From a checkpoint of a small mixture-of-experts model trained on Wikipedia.
Size: 12 layers, width 256, vocabulary 16384, 48.7M parameters.
Training: a variant of Adam for the experts, 269M tokens.
Below are experts of layer 3 (counted from 0) of a mixture-of-experts language model. Rows are named router (the router's row for the expert), gate (a neuron's input weights, with its number), up (a neuron's input weights, with its number), down (a neuron's output weights, with its number) and show model dimensions 0-255. Each number is 200 + 30 x the weight over its row's rms, rounded and kept within 0 to 999.
Before each expert's rows: a language model's description of what the expert responds to. This comes from a sample of Wikipedia text that the model never trained on.

# expert 15
Description: The prepositions in and to before objects, degree and second signs in coordinates, and taxobox labels like Genus, Suborder in species articles.
router,209,192,202,179,188,222,194,205,190,177,142,202,168,229,209,195,224,174,198,191,230,148,153,188,148,170,182,264,169,150,204,208,155,237,213,163,167,236,221,171,222,215,201,188,232,219,204,160,287,196,229,195,208,163,208,246,196,191,116,183,210,223,260,229,164,219,175,180,129,171,155,184,198,300,193,204,179,188,178,218,210,162,173,272,113,194,180,207,198,196,249,182,202,150,215,197,184,173,272,176,212,218,209,216,143,205,260,175,209,190,223,191,223,173,219,163,196,173,151,231,209,203,232,190,179,158,168,194,196,192,209,240,197,175,212,246,175,240,192,147,212,199,173,190,256,212,244,225,166,182,167,186,228,229,224,244,193,209,184,212,134,179,194,188,206,257,177,184,208,184,186,195,204,188,234,186,178,217,208,178,174,218,197,228,251,173,255,202,250,250,208,175,164,177,150,234,222,178,171,204,172,243,190,199,240,200,214,225,217,199,228,196,161,191,180,237,215,255,187,147,186,236,222,217,165,193,212,242,186,192,185,201,191,197,185,233,180,164,174,189,195,174,213,168,152,186,227,242,162,179,223,207,187,207,160,153
gate0,243,191,132,218,185,208,204,234,172,201,229,223,184,185,201,220,235,222,215,182,177,172,224,205,199,331,221,238,187,186,194,167,188,199,172,212,171,163,190,170,164,223,245,186,224,244,211,200,179,185,174,218,251,206,110,213,212,211,189,155,231,199,213,160,168,212,201,172,183,203,253,240,284,200,230,200,148,222,210,179,246,187,259,214,221,209,206,169,181,190,152,232,233,222,148,149,154,194,215,200,203,199,187,195,213,205,227,185,216,174,241,209,242,201,201,190,176,187,181,184,163,177,163,223,192,155,205,193,221,154,201,224,148,203,212,174,220,159,181,202,242,189,234,191,191,187,173,205,247,118,185,225,208,138,192,159,210,206,221,217,188,127,218,172,181,225,237,176,204,198,219,221,246,191,238,211,202,178,189,226,208,197,213,185,215,209,190,163,203,188,158,202,170,150,204,183,194,171,172,209,210,163,230,154,204,200,229,199,153,182,196,254,165,220,252,206,141,226,228,255,172,249,226,205,205,143,213,237,187,219,171,157,201,205,238,205,271,215,194,156,222,170,183,153,171,227,148,258,162,210,213,193,236,213,180,193
up0,221,245,230,124,194,275,182,220,225,201,214,176,180,155,148,132,240,230,192,191,206,190,186,224,197,184,219,193,230,215,224,218,196,139,187,201,175,229,210,220,201,209,188,157,192,215,211,157,182,183,167,222,204,178,178,190,182,239,217,123,224,175,184,169,158,221,223,215,181,230,180,204,184,209,217,207,222,207,212,115,194,218,188,223,280,234,173,154,210,176,200,219,222,187,265,195,200,157,199,144,230,215,140,176,237,196,228,230,180,204,176,190,175,210,187,169,247,164,209,187,221,237,243,230,128,242,163,186,191,240,189,211,259,187,196,175,179,209,195,238,214,239,195,193,173,185,183,255,230,241,220,177,180,237,203,174,174,172,138,181,204,233,247,208,206,182,218,202,169,145,197,152,197,256,229,230,226,203,208,234,216,224,231,241,197,228,188,203,153,181,200,173,151,187,189,185,231,222,143,175,161,159,197,126,208,163,222,242,236,173,196,199,183,220,234,213,228,201,218,223,201,241,174,215,177,159,213,137,167,170,205,180,223,149,203,166,208,190,176,167,164,176,180,178,215,248,219,264,196,221,199,196,225,153,163,229
down0,225,198,181,225,206,176,178,228,192,174,197,168,191,186,186,217,231,246,236,210,164,166,241,149,226,267,203,235,201,176,187,185,210,168,210,213,200,194,175,225,211,214,225,245,225,225,233,182,213,207,201,207,148,285,173,238,240,180,198,241,184,202,194,169,201,149,222,130,248,237,196,198,205,216,199,216,221,224,203,204,191,214,192,211,253,157,221,203,228,101,194,248,227,178,233,120,182,222,198,147,176,206,155,149,194,214,196,209,276,216,179,211,146,240,207,144,226,221,186,202,147,191,165,188,169,163,165,197,151,234,145,235,245,178,149,203,226,149,145,244,247,191,237,205,204,190,236,232,224,242,180,197,206,153,237,171,216,229,218,218,192,222,214,188,214,238,197,206,216,187,163,185,177,182,242,202,182,210,236,207,246,200,218,196,201,155,234,206,217,163,209,159,182,193,221,137,155,153,211,199,212,195,199,163,189,166,195,210,191,184,224,171,166,228,261,223,220,184,223,197,155,231,218,235,135,190,177,237,179,179,169,213,198,201,178,204,187,194,246,190,180,200,213,238,240,224,163,289,208,155,212,193,208,198,206,183

# expert 10
Description: Opening parentheses, hyphens, dashes, the, The and single capital letters, plus mid-word pieces like ug in centrifuges and ugly.
router,255,201,235,206,258,201,213,126,157,171,177,194,179,177,195,204,208,194,216,204,193,209,143,134,155,215,186,190,180,205,192,210,206,230,148,189,163,178,167,220,181,190,207,164,130,232,175,261,199,175,253,160,164,183,210,195,220,213,210,208,193,176,175,213,232,168,266,154,170,217,245,212,187,209,223,163,179,270,165,227,221,231,202,220,202,200,240,197,192,202,219,226,166,225,250,199,200,171,210,187,148,211,231,252,289,186,150,230,240,184,226,145,214,229,207,161,223,161,192,258,183,170,221,220,193,183,185,195,281,199,206,232,187,217,177,225,200,157,190,194,173,194,199,216,183,169,196,216,209,170,196,264,167,252,167,208,219,192,151,224,226,185,218,226,220,174,179,189,203,141,232,239,178,178,183,183,164,188,236,243,217,179,226,167,207,194,143,216,215,219,225,187,197,204,238,180,229,220,166,176,180,146,224,210,247,219,221,175,191,203,254,211,174,233,203,215,214,153,209,161,238,187,169,171,131,199,199,188,249,246,199,195,243,228,147,159,225,170,188,154,210,178,253,168,202,238,150,234,210,180,229,208,188,211,164,204
gate0,160,242,203,200,173,192,209,201,212,162,189,216,184,192,217,166,268,211,169,194,209,200,208,218,166,179,175,153,172,204,195,133,213,211,230,236,151,221,197,137,150,192,204,193,185,215,180,154,178,237,223,180,208,214,199,189,234,193,183,226,160,170,197,176,160,222,161,262,176,166,220,218,214,201,194,209,211,158,211,173,173,206,211,165,249,220,207,192,167,180,128,203,211,127,202,213,133,217,214,162,219,244,156,201,158,223,232,141,186,198,238,207,181,191,199,214,169,176,203,186,209,164,193,161,180,228,195,159,262,218,209,189,156,202,206,164,222,189,208,196,246,190,202,170,171,171,194,174,160,232,122,201,226,238,149,187,224,218,158,199,175,216,274,187,202,191,281,192,225,256,168,209,206,192,183,210,191,209,232,255,142,204,251,217,154,166,212,246,237,191,213,205,235,214,191,223,206,182,193,209,216,129,195,201,222,221,250,150,196,187,214,182,168,247,248,225,189,239,224,156,217,172,191,233,180,236,287,183,225,211,243,237,279,198,226,164,203,202,199,208,225,232,247,200,208,191,180,198,181,227,157,168,158,185,210,207
up0,167,203,193,209,231,160,247,188,193,170,132,193,175,226,195,168,224,228,200,206,204,181,146,235,220,222,201,169,214,151,214,171,202,161,239,236,243,230,177,162,172,178,209,252,171,192,230,227,210,196,203,200,145,211,186,175,177,193,159,155,166,190,186,184,161,204,199,264,160,166,232,237,174,205,168,233,207,207,220,220,253,209,198,183,196,250,181,137,201,209,177,233,224,163,179,192,170,138,137,177,220,250,166,164,222,169,239,177,165,179,217,235,223,241,170,248,202,175,201,199,179,152,197,234,203,200,163,207,253,110,183,207,233,172,168,168,240,161,222,202,246,200,231,199,232,185,217,224,182,187,165,209,148,223,217,186,212,155,140,208,184,195,205,254,188,229,169,248,252,238,222,174,181,199,175,189,190,213,199,180,236,201,214,225,202,182,192,220,162,224,197,181,202,194,204,188,186,170,200,200,204,178,249,159,196,234,197,219,195,194,223,161,152,225,178,188,190,215,195,146,237,202,177,183,224,164,289,131,198,224,152,187,278,176,237,177,123,227,241,177,191,218,180,157,252,220,204,218,203,183,161,206,189,200,205,166
down0,215,248,191,184,260,189,157,200,234,182,228,168,184,164,173,212,237,194,206,228,223,177,263,188,219,217,169,213,269,123,163,172,199,170,199,188,166,216,185,217,232,222,187,265,200,176,192,142,184,228,216,184,211,204,169,168,156,231,312,255,233,198,176,212,210,217,192,227,206,168,204,226,172,200,196,190,195,153,171,217,201,166,219,220,233,233,211,259,213,163,191,213,183,199,215,143,216,194,245,204,136,219,199,187,213,206,246,242,169,182,183,234,200,224,208,235,211,149,224,218,222,228,212,209,192,182,185,130,196,179,174,255,193,188,127,198,200,184,216,202,216,230,197,239,204,191,158,240,239,194,210,235,234,207,243,227,142,221,226,204,195,248,190,237,238,196,191,205,231,207,208,170,191,163,197,229,190,187,196,184,204,202,206,209,202,199,156,209,219,130,192,195,207,134,253,191,203,140,241,162,221,137,243,244,174,256,205,209,246,200,190,203,189,236,199,180,174,202,198,200,213,237,244,192,219,168,185,217,182,217,219,190,211,223,211,187,166,255,196,163,163,229,250,150,231,216,150,220,227,190,254,162,148,164,212,170

# expert 22
Description: Final pieces of words and names just before a comma, period or possessive s, such as Bell-ator, Down, German-ic, plus commas and apostrophes.
router,195,186,190,202,179,176,225,206,166,240,252,157,201,209,206,174,198,195,231,206,197,248,177,222,235,216,225,221,186,166,190,235,197,230,269,206,199,181,122,140,220,188,217,224,219,216,240,119,218,260,191,224,241,188,199,179,153,199,131,226,192,187,232,212,188,211,214,192,193,232,213,166,167,238,206,233,150,187,214,181,191,209,202,220,184,296,143,222,195,248,178,207,252,190,226,221,192,188,248,247,200,226,194,194,225,202,205,181,205,178,204,152,210,214,239,224,228,167,223,207,241,214,185,195,223,216,227,214,195,218,192,192,148,218,186,170,219,227,175,174,209,233,221,121,178,239,163,219,171,141,207,192,227,186,174,171,213,297,172,180,183,184,228,274,273,246,210,209,184,236,222,205,204,187,204,159,186,179,207,203,186,223,251,239,222,188,172,167,150,260,224,200,206,190,240,211,170,215,202,194,211,143,163,199,215,207,154,218,232,201,222,209,223,246,182,164,134,199,213,236,181,178,135,204,249,191,147,211,192,212,230,219,220,190,254,197,205,208,220,187,227,229,205,183,225,183,182,213,215,189,291,183,201,209,204,234
gate0,219,240,179,145,207,177,216,213,184,167,175,203,190,202,175,191,216,196,220,214,220,172,154,183,204,176,185,185,242,188,159,267,244,260,235,194,149,221,210,230,234,147,182,165,276,226,167,179,212,201,190,223,200,173,188,205,244,195,147,172,169,156,211,175,188,231,145,165,182,187,211,215,189,240,166,225,211,219,213,164,190,196,234,119,190,192,233,189,251,212,127,199,194,174,240,189,202,175,232,184,239,217,128,224,202,222,204,200,155,216,182,221,205,184,206,234,205,200,177,174,256,208,197,173,204,175,198,198,160,205,175,232,244,196,177,133,172,197,214,192,186,219,230,148,158,192,205,264,221,191,203,219,260,229,173,201,128,225,211,206,197,128,217,227,171,214,236,155,189,251,207,268,174,177,171,179,189,193,248,221,211,262,265,242,226,185,164,163,183,205,236,165,197,197,196,181,178,150,172,144,181,214,182,186,232,208,207,201,214,190,206,207,170,227,243,199,170,247,227,168,221,156,199,216,242,215,196,197,198,214,191,187,182,300,230,201,205,161,231,169,205,206,225,219,188,154,173,211,255,186,162,193,209,174,201,200
up0,203,172,254,235,154,206,204,158,256,240,174,224,209,199,270,186,176,198,195,157,190,200,248,214,191,231,163,197,234,205,241,178,199,167,191,214,228,201,198,181,178,192,235,246,193,168,207,187,189,231,209,201,209,215,199,208,147,213,250,197,189,194,203,212,191,156,261,177,192,200,193,206,242,172,240,193,190,229,205,237,260,192,170,252,212,224,212,210,170,215,291,232,220,261,205,221,191,238,166,215,163,168,235,151,186,214,242,214,247,217,206,216,202,229,209,166,191,162,153,210,197,206,198,249,179,254,197,204,199,200,234,196,212,223,205,241,295,182,189,266,198,167,199,252,196,249,140,139,181,180,204,171,171,157,237,177,247,224,199,195,220,262,222,118,229,156,181,238,191,215,167,175,221,221,209,167,215,160,162,166,206,165,181,215,175,221,235,208,210,226,176,235,195,182,174,200,219,238,240,199,204,182,265,168,240,235,178,207,195,215,164,178,194,197,186,210,226,192,138,203,242,236,207,165,182,164,227,240,181,221,195,271,214,169,201,171,209,173,223,186,174,181,152,181,233,194,216,187,148,245,233,220,213,231,221,213
down0,180,191,192,263,221,249,164,182,241,225,161,251,240,235,186,181,216,198,159,219,182,233,172,192,163,239,159,162,179,241,245,194,172,161,182,136,179,152,201,203,200,212,204,215,209,161,205,212,171,179,239,194,189,165,170,151,189,224,220,193,198,218,213,199,220,207,174,234,230,251,265,167,234,176,182,202,186,235,182,195,197,211,202,261,175,221,243,162,247,185,252,191,130,183,169,182,154,172,178,214,225,178,189,168,232,196,193,236,207,187,223,181,184,190,170,172,210,235,179,154,195,200,190,230,233,240,154,218,298,165,239,230,246,168,216,201,226,205,206,214,174,165,192,169,179,219,233,184,192,199,148,175,161,208,206,187,190,154,163,200,189,215,200,237,226,222,179,221,212,194,200,213,155,210,197,232,204,147,188,181,232,203,248,187,162,187,271,275,136,252,173,161,278,147,195,214,211,246,216,230,227,168,182,119,178,165,167,200,208,228,170,191,168,211,223,207,183,177,238,188,233,196,209,221,219,163,184,242,182,194,225,203,215,224,177,178,237,182,178,198,191,188,217,218,192,248,212,238,181,220,264,229,217,168,170,209

# expert 5
Description: Line breaks in lists and tables, closing parentheses, percent signs and noun-ending pieces such as -ation, atmosph-, population, 100m.
router,184,206,197,207,179,168,249,189,215,230,175,209,194,157,182,228,195,225,187,199,268,227,241,158,215,195,218,151,250,203,219,216,196,192,197,215,181,196,208,123,247,159,210,214,223,191,187,201,211,155,166,222,161,204,172,211,201,158,267,173,170,225,188,238,203,224,167,128,205,247,163,170,139,216,203,223,244,221,217,141,191,176,219,199,213,206,206,229,240,246,163,188,132,177,174,220,235,215,157,175,183,132,200,174,176,198,248,208,194,222,203,256,152,203,218,192,216,188,214,112,213,184,193,200,187,212,166,184,207,214,200,198,200,209,230,209,193,207,203,202,221,215,249,209,164,243,216,232,254,231,205,144,150,173,163,177,187,253,205,183,242,204,176,209,155,181,209,158,206,219,193,240,215,146,238,205,239,213,250,170,195,160,209,213,180,181,197,200,187,185,191,242,229,180,243,232,233,219,186,239,164,175,196,179,160,224,224,194,122,186,283,175,172,190,201,194,226,188,169,260,182,166,204,173,168,203,214,183,240,218,153,227,165,219,206,165,215,218,202,188,204,214,161,240,202,218,202,171,236,199,134,230,269,149,169,175
gate0,145,245,248,206,215,197,228,228,242,214,196,152,198,231,226,207,237,163,176,250,201,210,192,184,228,284,195,200,177,187,220,158,168,218,239,183,248,180,163,239,201,215,216,174,223,167,237,199,169,189,219,193,145,202,167,222,189,197,183,192,220,191,204,212,207,198,139,173,196,193,233,210,182,240,182,209,209,187,127,201,219,203,183,196,159,201,180,230,239,241,214,184,165,185,176,174,231,219,215,225,230,174,236,150,207,213,121,258,199,250,167,222,178,175,186,202,193,230,250,170,172,198,230,241,190,229,260,228,121,178,194,169,170,148,196,155,197,193,202,230,212,177,243,228,177,244,213,195,221,189,177,188,177,158,169,198,198,177,196,205,237,227,208,200,224,266,191,143,245,258,179,166,210,185,153,182,176,174,211,163,227,211,180,217,224,221,203,133,186,189,179,284,242,156,188,183,215,220,217,207,221,186,253,232,216,163,162,212,218,221,243,227,221,188,166,185,202,164,164,186,233,194,244,167,206,230,165,156,122,229,224,199,258,131,161,218,164,201,215,188,260,178,186,215,214,217,205,190,179,190,206,221,188,206,171,193
up0,169,225,201,182,191,210,205,170,222,248,234,233,230,172,211,175,226,128,213,191,187,210,197,232,217,227,219,213,188,194,137,263,223,209,206,138,239,207,197,187,161,181,238,207,158,169,234,210,213,185,208,215,213,193,170,239,200,236,220,248,259,156,180,253,187,203,165,166,249,189,159,185,180,248,176,231,238,183,211,165,195,183,221,195,163,202,184,239,230,252,236,192,168,209,181,203,172,194,168,246,232,175,215,199,213,220,199,236,220,225,169,226,179,191,226,207,146,243,221,167,220,217,237,233,179,195,183,217,199,193,189,260,189,219,221,180,210,195,217,243,229,223,217,198,160,195,167,186,154,206,148,163,166,189,228,207,208,161,221,201,159,203,201,201,230,207,160,153,236,181,165,132,217,216,139,177,148,190,203,165,172,189,218,178,217,185,184,241,203,168,158,265,173,261,198,189,232,188,216,187,157,147,208,185,158,187,185,255,206,139,195,191,229,163,212,194,235,108,268,178,231,253,236,201,158,198,237,206,178,201,259,199,205,173,181,210,152,219,206,193,230,157,188,202,237,253,168,175,184,240,207,255,151,180,193,210
down0,223,212,253,210,192,164,197,228,158,191,210,176,205,161,199,147,224,171,191,210,226,242,205,199,212,173,215,130,235,273,185,243,171,210,232,170,160,205,179,203,219,179,235,171,222,223,229,199,215,235,157,226,233,127,176,224,198,214,206,203,211,184,171,233,198,196,189,158,232,203,176,228,245,268,213,174,183,211,200,182,207,188,222,253,256,226,207,235,204,154,156,254,184,150,243,198,215,289,188,223,117,169,198,231,176,182,203,157,155,251,171,185,137,208,167,205,161,154,216,150,238,250,243,122,194,209,204,181,231,174,206,197,206,265,227,169,196,199,205,184,152,232,198,258,229,240,235,200,193,215,203,206,175,216,180,222,188,164,212,225,201,207,202,194,185,181,233,245,178,147,238,195,140,199,236,214,190,204,202,227,227,187,257,190,175,191,180,232,181,189,187,170,170,173,228,178,217,178,202,212,185,158,174,201,196,219,197,185,197,181,207,165,229,217,193,204,171,193,251,168,168,239,223,150,208,208,226,149,205,175,168,215,214,232,215,164,216,168,183,278,191,190,227,206,252,198,173,203,232,192,175,262,236,203,174,216

# expert 13
Description: Single digits in coordinates, scores and dates, line breaks in tables, and first pieces of surnames or nouns like Ball-, pup-, mus-.
router,255,167,192,158,230,185,248,210,224,195,181,241,133,262,235,197,221,199,192,184,205,199,135,173,197,220,240,197,195,203,230,204,203,161,228,168,233,214,201,185,197,222,156,229,216,181,207,252,202,186,157,145,218,220,218,153,244,194,233,176,211,153,165,195,222,161,183,172,213,208,238,234,167,191,186,214,222,164,217,172,183,184,247,195,205,275,217,188,213,202,155,181,169,233,207,205,203,227,170,223,180,210,198,195,196,265,211,218,178,194,205,226,153,226,134,200,156,166,201,216,190,227,212,174,212,201,208,197,174,221,195,244,229,233,202,184,210,206,250,227,164,205,179,232,271,187,237,204,226,218,204,140,207,205,159,149,154,163,176,200,222,166,213,262,143,262,199,256,226,189,260,163,231,205,190,168,184,226,294,173,226,211,224,226,214,170,203,183,263,163,183,182,218,201,177,262,185,209,174,162,131,188,160,180,166,167,224,165,213,230,230,176,187,202,216,251,244,188,215,237,187,182,223,213,249,261,177,208,239,189,194,195,191,238,238,226,207,219,208,223,216,207,222,181,230,191,188,200,220,165,221,206,273,160,218,210
gate1,245,222,177,209,247,180,205,217,234,187,248,181,184,227,246,246,158,169,230,138,157,154,163,161,219,232,207,189,193,189,190,215,162,266,168,170,220,218,237,235,192,210,157,204,207,199,188,221,202,227,177,166,162,218,192,200,207,255,200,177,172,176,174,209,213,146,169,203,175,190,246,202,198,152,256,220,204,234,180,249,218,198,270,164,227,285,220,208,173,196,150,179,186,210,191,194,190,214,195,260,158,199,228,143,232,200,200,151,207,196,239,272,184,167,168,212,241,184,208,238,213,181,222,183,195,263,192,204,236,199,204,169,215,170,210,188,143,182,165,244,219,206,204,203,214,167,190,193,196,170,186,212,196,177,193,204,169,195,221,217,192,206,162,216,228,205,124,173,193,218,242,179,249,192,198,176,175,194,206,165,202,162,200,216,193,293,125,192,224,193,277,187,217,192,205,232,244,241,183,239,197,162,161,185,216,173,208,191,201,247,219,126,135,178,214,173,188,176,183,209,205,223,200,206,194,216,168,173,189,161,182,211,202,213,215,269,236,188,192,214,196,246,176,258,205,196,210,214,247,186,221,208,228,143,215,241
up1,219,206,213,225,190,222,182,200,156,166,186,166,234,171,229,165,213,215,200,163,214,150,238,239,216,152,163,188,255,202,179,215,175,181,207,210,193,208,167,215,268,164,228,221,210,198,153,189,200,215,213,198,164,219,132,201,152,216,212,171,183,136,203,245,236,161,222,201,156,193,199,223,161,231,198,216,232,185,207,134,195,165,200,198,228,152,180,220,170,180,217,198,227,200,184,199,232,125,194,204,228,229,165,208,229,149,232,156,209,153,173,253,168,187,197,261,242,189,212,199,184,216,177,230,202,257,225,234,134,181,177,187,161,185,193,194,220,218,158,195,181,191,214,206,156,245,167,184,237,244,238,281,151,250,238,143,215,192,155,247,245,194,168,204,225,207,226,185,191,232,249,138,179,204,201,217,243,187,218,193,141,204,192,201,250,264,185,187,190,194,209,184,219,117,156,235,179,163,213,175,198,234,227,197,170,228,155,204,193,181,264,198,179,214,197,175,158,159,221,175,228,194,180,185,185,213,199,245,187,192,178,207,226,192,259,194,186,226,219,163,196,240,170,210,174,224,177,201,195,178,179,188,272,203,202,202
down1,185,216,239,175,237,223,130,127,153,210,220,171,239,195,140,202,201,200,200,187,200,172,190,164,231,237,198,175,225,236,209,274,198,185,248,180,199,205,180,217,220,180,173,202,198,179,177,131,207,192,180,186,226,171,213,115,194,272,184,204,208,167,278,171,184,224,221,240,210,223,171,200,179,181,206,243,164,184,238,200,209,178,190,217,206,201,202,272,211,176,173,150,163,240,193,178,210,197,235,185,271,214,214,213,213,159,143,201,192,174,186,221,220,176,205,239,190,211,240,199,218,208,193,204,232,247,191,231,201,201,213,223,170,196,218,226,218,215,188,197,158,180,182,191,148,193,189,152,173,199,199,222,190,184,249,174,170,142,168,211,170,165,225,216,217,220,157,205,160,190,193,246,165,169,177,206,190,167,172,215,166,198,169,198,234,233,178,212,201,173,155,182,192,142,191,190,183,159,198,178,230,162,239,145,174,250,141,211,179,195,204,225,151,175,178,229,175,213,264,173,191,233,169,214,208,260,209,201,200,232,200,214,251,143,189,222,162,204,192,183,119,225,210,221,256,182,197,175,196,159,200,139,239,192,236,261

# expert 14
Description: Apostrophes, en dashes in ranges like 2013–2014, and of and or, plus consonant-led word pieces like tw in twice, Gu, aut.
router,193,229,177,179,200,229,186,192,205,195,160,194,204,161,169,181,212,189,153,167,248,220,228,182,271,269,200,255,175,212,229,191,210,218,243,222,136,161,149,201,204,188,246,188,191,210,176,216,165,203,199,192,233,198,183,180,249,249,127,198,200,197,176,159,202,205,205,207,236,255,231,160,191,162,204,166,159,174,206,209,237,222,221,249,237,206,165,215,243,185,246,202,215,225,196,207,175,177,205,233,230,224,243,278,188,153,206,182,188,158,209,178,256,182,180,188,204,217,214,207,230,211,223,187,157,177,210,166,233,178,170,168,167,204,145,191,218,256,164,181,209,226,201,177,222,150,161,235,224,199,256,206,242,192,218,183,215,224,219,204,197,248,206,131,186,223,230,209,188,202,202,260,162,215,224,198,223,181,194,138,203,164,177,208,202,176,208,161,127,179,227,215,192,174,247,146,194,167,226,201,255,258,173,157,208,214,272,205,238,157,221,183,159,183,193,171,173,216,176,209,169,237,229,209,296,223,228,215,149,240,186,167,220,196,169,198,226,167,213,199,207,178,192,195,231,177,163,233,185,229,215,202,191,189,252,210
gate3,216,180,231,150,186,199,265,177,155,179,215,171,155,206,218,197,236,225,203,210,221,168,200,237,187,185,243,215,257,222,215,236,170,213,184,148,230,216,184,161,179,143,143,196,259,200,210,209,203,193,218,226,131,234,173,227,189,189,180,193,242,177,207,163,183,192,189,168,211,189,203,244,175,155,207,229,224,162,232,166,192,222,164,234,179,214,212,223,248,171,225,161,198,166,150,198,165,183,190,119,201,161,160,154,229,249,261,161,171,204,206,124,240,217,197,209,219,183,225,212,195,170,179,200,208,245,191,256,232,272,203,204,182,201,227,245,208,254,191,232,206,221,246,226,210,153,199,235,183,195,170,189,177,255,202,196,215,208,198,180,216,156,137,214,224,209,181,192,232,226,253,187,185,242,215,202,223,205,264,184,202,253,187,192,210,200,209,259,224,205,184,142,185,277,203,199,184,177,203,173,188,199,230,182,178,206,177,199,168,206,209,164,192,272,181,173,276,233,195,205,224,226,227,207,194,177,157,220,193,234,235,188,229,171,227,236,199,240,175,194,176,186,165,164,179,230,211,179,149,161,178,230,235,226,236,215
up3,196,199,166,220,192,237,228,198,179,203,213,132,182,202,139,201,213,228,174,183,213,236,204,202,210,153,201,207,218,159,180,194,195,210,188,197,220,207,245,152,156,153,200,226,207,169,210,187,181,177,184,186,170,165,218,200,235,151,202,195,176,214,217,166,211,162,220,175,230,194,175,212,150,223,208,173,193,202,172,195,184,214,179,197,229,171,236,175,223,209,162,218,150,188,178,222,207,187,170,170,169,190,268,203,145,207,232,167,191,171,190,147,248,231,263,195,148,162,204,246,189,167,191,186,166,183,201,230,153,219,157,187,192,236,223,226,262,232,223,206,188,232,166,105,216,157,200,223,197,170,199,164,147,242,189,217,217,190,173,133,240,189,205,205,261,215,232,189,188,224,246,219,154,180,203,234,138,199,195,166,207,188,218,248,197,210,186,173,233,195,184,215,172,212,247,195,139,246,170,210,186,185,218,198,221,228,161,232,177,174,237,192,178,233,174,184,204,201,168,159,277,186,169,188,232,213,126,260,247,270,165,194,234,177,260,212,152,206,177,164,196,217,148,204,178,218,194,160,179,141,174,161,233,232,200,211
down3,164,202,181,199,221,204,239,265,260,194,190,185,191,214,191,219,206,233,171,211,163,240,255,167,208,174,202,215,175,261,213,244,149,185,208,189,198,176,265,209,236,198,208,182,191,141,169,206,181,194,246,190,216,157,246,182,214,146,170,145,153,201,222,234,210,186,244,209,199,181,193,227,196,163,250,202,212,187,179,212,213,208,185,199,226,159,227,189,222,143,168,210,198,207,161,227,206,249,163,221,175,213,190,222,137,169,196,185,220,194,185,168,229,236,190,163,140,191,180,240,215,245,247,217,172,182,192,196,182,214,170,163,261,191,152,202,198,169,216,166,126,219,213,215,216,193,171,171,207,203,242,207,166,238,242,203,203,170,124,185,206,183,244,168,222,184,196,220,259,219,168,169,182,201,206,221,211,159,171,185,216,197,195,196,198,224,214,175,177,180,203,208,227,221,147,182,151,173,174,200,223,204,203,208,134,194,181,262,131,147,217,255,242,184,208,176,197,202,306,185,208,228,205,165,262,219,151,161,222,206,160,236,165,166,197,230,164,169,207,208,250,182,161,199,197,202,197,182,192,146,168,183,190,238,204,234